python train.py --experts_per_token=1 --d_expert=64 --d_shared_expert=128 --routed_scale=4.9 --balance_loss=0.00546 --router_z_loss=0.001 --lr_router=0.00142 --max_grad_norm=2.0 --batch_tokens=131072 --max_steps=3798
Below are experts of layer 2 (counted from 0) of a mixture-of-experts language model. Rows are named router (the router's row for the expert), gate (a neuron's input weights, with its number), up (a neuron's input weights, with its number), down (a neuron's output weights, with its number) and show model dimensions 0-127. Each number is 128 + 24 x the weight over its row's rms, rounded and kept within 0 to 255.
After each expert's rows: "comes before" lists some tokens at least twice as common just after its tokens as in all text; "mostly gets" lists some tokens that are sent to it at least half of the time. This comes from a sample of Wikipedia text that the model never trained on. Tokens count by the router's weight.

# expert 3
router [160 151 138 103 144 126 139 150 159 160 143 106 160 143 122 171 136 124 101 155 152 143 150 111 118 111 129 107  90 117 148  95 139 115 119  91 115  86 147 143 103 145 142 149 115 104 111  90  92 100 164 104 154 149 137 103 149  94  82 153 130 121 158 151 118 161 120 177  81 148 159  74 124 165 133 150 112 124 130 125 149 114 117 129 146 132 131 161 160 157 100 100 118 152 103 105 119  90 101 154 146  84 143 146 105 111 101 123 129 122 145 101 149 155 133 154 132 100 117 148 103 135 157  84 132 109 124 178]
gate0 [127 144 100 128  90 114  85 127 159 146 144 100 157 120 126 151 143 133 116  74 140 149 161 158 134 139 123 144 112 132 160  80 109 127 137 143 173 110 142 135 119 164  95 140  80 131 110 142 135 102  94  73 114 134  97 113 173 127 119 119 142  93  92 151 133 175 137 137 111 111 135 112 123 153 125 114 152 129 115 125 123  98 106  98 148 129 115 151 139 151 111 112 123 151 151 100 172 111  71 111 117 134  92  96 140 128 100 143 171  98 146 139 131 105 170 109  86 107 104 165 101 166 140  96 128  98 114 145]
up0 [140 115 155 132 149  72 111  99 154 129  84 100 149 131 115 132 158 132 179 116 110 126 120 157 149  75 122 138 119 160 108 128 146 166 142 113 113 130 176 103 150  94 121  70 133 129 157 169 153  97 109  74 125 145  90 116 156 108 161 132 127 124  95  95 141 146 127 118 117 140 152 148 132 140 107 114 179  93 112  91 131 145 132 147 122 141 154  97 161 109 161 106 129 144 116 116 158 133 139  90 123 132  82 143 101 140 133 124 145 126 137 134 134 176 100  93 124 110 123 147 105 131 115 118 170 104 143 164]
down0 [149 112 136 121 127 109  96 130 143 116  93 153 149 160 112 134 191 115 130 129 146 131 124 144 105 124 157  81  96 135 149 121 102  91 157 161 131 131 135 151 163 152  93 128 144 161 125 155 138 161 108 153 124 100 117 134  96 103 107 129  97 132 132 118 145 112  94 123  99 104 166 146 116 178 118 131 121 108 185 144 134 116 134 138  98 148 110 158 144 133 134 130 175 131 153 122  77 154 182 138 147 146 127 128 133  56 129 156 136 107 134  99 119 121 167  74 114 146 132 107 117 127 116  99 128 115  87 160]
comes before: "| ", "- ", "==", "first ", "^{", "==="
mostly gets: "Ch", "Sam", "Ser", "Res", "Ram", "Rev"

# expert 23
router [117 122 177 113 148 133  76 135 169 166 128 120 193 108 118 139 129 117 129 104 146 134 124 133 131 112 131 110 115 131 142 121 122 145 159  66 106 106 143 136 132 206  99 148 113 142 126 100  78 112 136 111 135 139 162 126 132 122  91 133 133 110 133 134 119 148  97 160 132 166 132 118  92 138 110 134 132 161 152 145 142  87  62 121 166 162 167 128 122 117 136 129 128 177 141 120 128  85 122 128 149 137 165 106  76  99 136  84 112 147 126 145 123 130 151 137 126 134 123 147 121 140 126  82 130  93 125 117]
gate0 [ 94 190 108 121 118 132 141 134 124 139 100 164 134 158 118 114 133 156 139  98  90 106 159 102 100 168  85 166 145 146 136 134 127 132 120  87 167 152 155 137 115 130 145 125 138 128 110 186 134 151 116 134 131 113  87 144 125 126 134 100 133 131 124 140 118  97  92 111 115 107 120 170  88  70  95 140 105 138 110  95 140 135 148  99 122 128 151 135 128 124 129 132  63 114 137 103  72 150 136 111 147  98 109 155 127 133 158 113 148 141 116 141 153 125  92  84 143 140 171 167 157 108 131 125 122 120  93 101]
up0 [123 112  99 141 131 130 100 132 112  88 147 125  88  91 142 108 126 104 111 146 127 132 129 149 148 127 128 131 156 116  86 174 150 163 108 145 117  88 117  97 128 135 130 169 123 120 137 120 132 118 161 147 107 171 155 154 133 149 145 127 124 150 131 130 135 142 129 130 155 155 149  99 135 162 121 160 133  49 120 106 103 106  77 168 140 121 130 150 152 119 118 124 138 109 141 124 137 103 126  97 103 116  84 118 105  85 127 158 121 156 112 131 148 112 122 139  98 103  67 100  47 172 106 154 129 137 126 145]
down0 [111 168 158 111 125 115 143 130 117 147 109 124 131 152 129  97 141 129 162 138 167 132 176 122 124 130 154 108  81 125 104 151 130 139 115 125  84 108 144 173 187 178 128 129 129 136 146 137 154 166 144 109 120 155 108 111 120  91  79 130 126 109 118 164 174 152 122 155 125 117 140 147 144 116 152 115 153 140 111 150 121 120 170 111 152 124  95 104 143 135 144 128 140  89 144 128 114 144  72 184 120  87 143  91 136 131 111 131 136 139 124 128 151 126 157 109 123 155 164  99 184  92 139 149 125  83 143 150]
comes before: " ", "0 ", "1", "0", "2", "1 "
mostly gets: "(", "; ", "[", "—; ", "(\"", "(\\"

# expert 18
router [155 153 143 113 158 127 123 156 160 165 150 112 164 147 108 186 162 118  98 148 142 137 157 120 107  94 133  93  92 128 138 104 144 110 124  96 131  82 148 152 102 147 141 156 101 102 101  90  86 107 160 107 153 142 123 103 155  94  93 147 138 120 168 160 116 151 111 162  83 146 150  82 124 145 145 154 112 122 122 118 151 117 112 115 159 136 134 160 148 153 106 108 118 158 113 106 125 100 108 140 145  78 137 139 108 105 111 109 128 125 145 104 151 160 122 148 147 101 121 148 107 137 148  90 136 106 118 179]
gate0 [ 87 149 117 119 119 128 130 135 122 142 134 146 112  95 101 153 115 141  95 135  93 131 152 100  92 140 120  90 127 127  94 131 160 134 130 147 101 113 139 124 122 123 159 163 134 143  74 113 159 100 118 125 123 116 140 126 124 107 156 137 137 138 145 156 118 127 154 148 146 115 120 114 143 120  92  92 171 114 167  92 104 123 114  93 110 159 130 150 105 111  87 138 148 154 136 112 114 129 122 116 100 158 193  87  86 108 118 112  75 178 138 140 159 118  85 133 158 121 119 177 149 149  91 108 128 121 118  64]
up0 [107 137  96 134  89 157 102 167  94 126 161 138 110  97 127 140 123 133 124 135 162 140 105 116 104 125 174 103 143 118  97 138 159  99 148 157  58 140 126 154 140 153 137 121 160 101 108 106 132 127 109 114  88  96 121 133 115  93 195 140 161 146 132 125 116 165 114 135 119 109  98  95 138 137  78 138 144 132 145  88 142 112  90 136  99 121 121 160 107 161 171 140 143 110 119 120  82 153  97 127 143 125 165 103 120 101 114 119  96 138 142 156 138 108  94 129 135 126 177 142 135 170 123 127 141 160 136 113]
down0 [136 106 107 151  98  96 172 129 140 157 131 115 125 161  97 116 112 102 109 116 164  92 141 138 136 113 130 155 178 118 146 139 117 137 114  86 180 119 178 137 105 112 125 123  98 118 137 141  90 151 170 109  93 128 112 129 153 105 143 131 124 151 128 115 174 139 136 142 127 126 209 117 115 140 148 139  67 134 152 141 135  79 134 129 131  84 108 119 117 156 125 120 119 132 124 158  87 144  89 164 147 122 117 160 122 116 122  93 161 147 103 108 116 112 101 140 128 153 129  99 143  90 143  75 137 144 127 131]
comes before: "\n\n", "\n", "- ", "The ", "In ", "He "
mostly gets: ".\"", "\". ", ".\" ", "=", "Cap", ");"

# expert 22
router [142 153 138 118 143 118 129 158 164 162 147 107 156 150 115 173 159 123  99 141 152 139 151 110 106 126 126 102  90 137 143 104 144 104 124  96 131  99 156 168  93 142 167 147 109 104 100  84 104  89 143 108 164 146 121 105 143  93  90 154 135 110 172 165 110 158 110 167  98 143 150  84 118 154 161 154 111 128 113 120 146 107 118 133 161 124 143 160 154 159 116  99 116 152  94 111 107 101 113 151 146  81 154 139 105  97 110 116 129 126 149 105 142 155 140 153 114 107 121 160 104 139 146  95 137 120 118 168]
gate0 [ 85 157 117  77 126 132 124 148 140 146 139 124  75 107 116 123 101 128 124 168 129 159 103  91 135 163 128 136 127 113 112 114 125 143 113 123 116 135 105 153 122 159 120 146 100 162 127  96 155 146 178 138 115 150 117 126 111 112 140 143 173 161  86 167 118 154 121 169 128 133 150 111 101  95 135 138 132  82 145 172 147  71 140 145 121  99 130  78 155 152 141  92 131 167  93 118 112 105 124 153 122 127 108 104 129 109 128 118 155  77 131 145 155 138 161 142 125  94 121 122 148  98 152 153 113 162  88 151]
up0 [177 149 134 180 158 158 133 131 126  88 147 137 196 124 137 131 126 109 140  95 119  98 182 160 119  96 114 123 128 116 144 164 141 112 113 105 134 121 141 107 146 106 145 128 141 113 135 114 115 109 123 162 165 110 119 131 162 139 125 115  77 113 134  97 132 139 118 112 127 116 107 140 150 168 108 134 128 156 136 109 114 167 157  73 150 151 142 174 105 109 111 150 153 104 140 143 175 165 157 153 112 118 105 142 169 147 125 119 117 188 119 110 137 116  89 131 124 159 136 119 107 160 134 150 119 112 163  88]
down0 [124 121 187 122 144 113 136  98 107 154 137  96 130 175 138  87 124 118  82 131 175 120 112 126 111 141 140 124 152 135 120 116 120  53 113 130  74 110 152  99 101 111  80 130 144 124  89 149 128 152 157 110 155 133 134 124 151 152 160 124 116 115 115 172 161 122 143 124 131 123 120 127 103 164 135 147 138  94 159 108 162 129 141 142 119 140 124  87 164 130 148 137 132 144 139 153 134 139 172  84 117 157 175 143 110 155 170 136 123 111 159 116 149 143 112 151 143 109 120 121 138 147 136  98 102 103 130 190]
comes before: "| ", "|", "s ", "(", "and ", "S"
mostly gets: "Scott ", "Institute ", "Richard ", "An ", "Yes ", "ac "

# expert 20
router [154 152 159 147 103 146 110 141 116 132 147 124 133 151 127 129  98  91 106 112 116 120 150 107 119 112 121 100 138 131 151 108 179 118 144 133 142 114 123 170 129 139 145 137 118 110 116 128  83 123  74 105 119 138  84 105 108 132 111 126 193  99  98 140  88 137 112 131  91 132 144 183  95 135 167 121 120 142 140 113 131 113  71 127 159 124  82 136 164 103 121 101  96 180 134 125 149 121 123  96 126 104 140  83 103 123 101 114 119 155 150 101 142 169 129 126 124 140 107 128  84 191 138 100 156 112 125 127]
gate0 [122 114 106 108 105  91 168 125 162 144 104 146 141 142 109 144 113 102 130 159  84 125 134 124 158  93 129 175 142 105 115  99 160 110 107 123 138 121 117 143 114 134 171 154 118 139 114 123 132 114 102 140 118 137 136  97 118 119 135 126 146 167 119 107 140 101  87  84 112 116 167 134 108 150 134 146 161 112  84 189  93 120 106 110 149 127  98 119 135  98 104 151  72 151 169 138  81 118  96 104 148 109 105  81 133 126 110 116 107 107 167 115  97  89  64 137 124 147 128 136 145  99 122 137 107 125 147 125]
up0 [ 88 118 112 137 139 138 119 137  98 139 114 136 145  81 132 112 167 135 112 157 119 102 105  73 134 132 134 154 119 157 132 110 133 101 136 133 137  96 133 104 106 154 138 123 134 184 128 129 146 110 126  94 133 141 129 111 122 146 151 119 126 141 125 138 134  82  98 174 138  88 140 109 124 109 120 160 114  96 109 139 136 119 120 122 122 139 186  50 149 164 133 134 109 165 101  93 128  62 129 104 176 145 160 179 112 140  94 105 128 116 127 132 122 115 141 110 118  84 119 127 136 119 193 158 140 121 116 114]
down0 [122 118 153 144 189 133  93 128 128  96 126  99 143 152  95  82  91 112 159 169 152 171 166 151 159 143 110 128 114 126 137 101 148 117 121  98 139 146 147 148 120 128 135 135 159 136 113  93 107 127 141 153 121 119 126 134 131 126 112 132 125 157 146 167 134 139  94 114 151 138 108 128 128 139 149 147 152 152 118 141 109  93 143  31  97 110 131 139  87 118 133 135 103 148 141 121 174 187 106 137 113 117 140 135 137 131 115 120 117 139 161 116 118 140 177 119 133 176  76  94 133 135 132 158 103 128 166 123]
comes before: "the ", "a ", "by ", "in ", "his ", "for "
mostly gets: "\" ", "with ", "released ", "film ", "season ", "during "

# expert 8
router [159 142 126 141 130 124 120 153 152 160 144 126 154 155 123 163 114 118 101 180 163 148 142  81  82 122 123  96 103 122 125 117 131 110 124 102 131 108 150 132  97 168 188 137  98 108 110  99 152  73 125 111 156 136 104 104 141 101  98 139 132 110 114 154 103 163 115 164  96 145 135  62 127 141 192 149  97 144 115 123 145 109 125 128 134 138 129 148 157 161  79  94 136 150 106 106  68 106 106 128 143 107 130 128 112 103  98 129 125 117 135 139 153 139 153 155 137 111 122 131 121 126 150 102 140 122 123 163]
gate0 [118 170  96  96 110 127 100  93 149 130 140 102 121 142 138 119 130 116 117 144 174 112 119 158 123  83 126 125 132 142 126 123 126 166 136 144 139 103  89 140 165 165 198 143 107 141 129 140 129 134 122 102 112 188 153 101 112 135 161 135 137 152 116 145 144 132 153 130 108 127 183 122 133 104 184 106 116 107 129 123 120  96 135 110  92 138  90 153 133 165 116 136 109 150  90 116 137  95 155  99 108 142 152 116 154  95 152 122 133 185  98 162 149 135 142 127 172  96 104 163 133 115 149 132 150 135 113 169]
up0 [135 153 111 150 128 110  87 135 133 136 130 143 134 174 142 133 113 147 171 135 142 141 116 102 138  98 112  92 157 151 149 127 162 130 125 115 106 162 108 110 155 152 160 128 117 107 140 140 111 163 116 128  87 157 130 136 123 111 105 146 129 160 142 163 159 113 162 151 123  95 148 122 169  86 166 113 132 150 118 206 114 136 130 161 105 118 135 121  92 126  85 147 100 154  74  98 142 117 146 117 106 126 100 115 159 126  96 126 141 190 118 131 137 147 142 124 148  93 106 125 165  73 139 106 122 162 151 115]
down0 [156 128 146 127 137 119 108 121 110 123 116 157 143 128  94 148 120 171 168 116 157 157 166 123  91 102 118 147 100 119 166 125 146 106 122 148 109 113 153 198 118 113 135 154 116 152 110 100  89 113 121 138  97  91 136 110 163 115  65  98 150 133 131 152 133 121 108 142 109 142 124 143 122 113 124 172 136 132 124 141 127 106 109 103  77 149 102  87  58  94 177  93 128 109 126 102 148 115 104 138  75 111 104  90  83 123 157 118 125 118 144 133 135 105 143 147 112 147 117 146 143 118 131 132 111 139 152 138]
comes before: "of ", "and ", "(", "in ", "to ", "was "
mostly gets: "ia ", "ale ", "way ", "time ", "ay ", "day "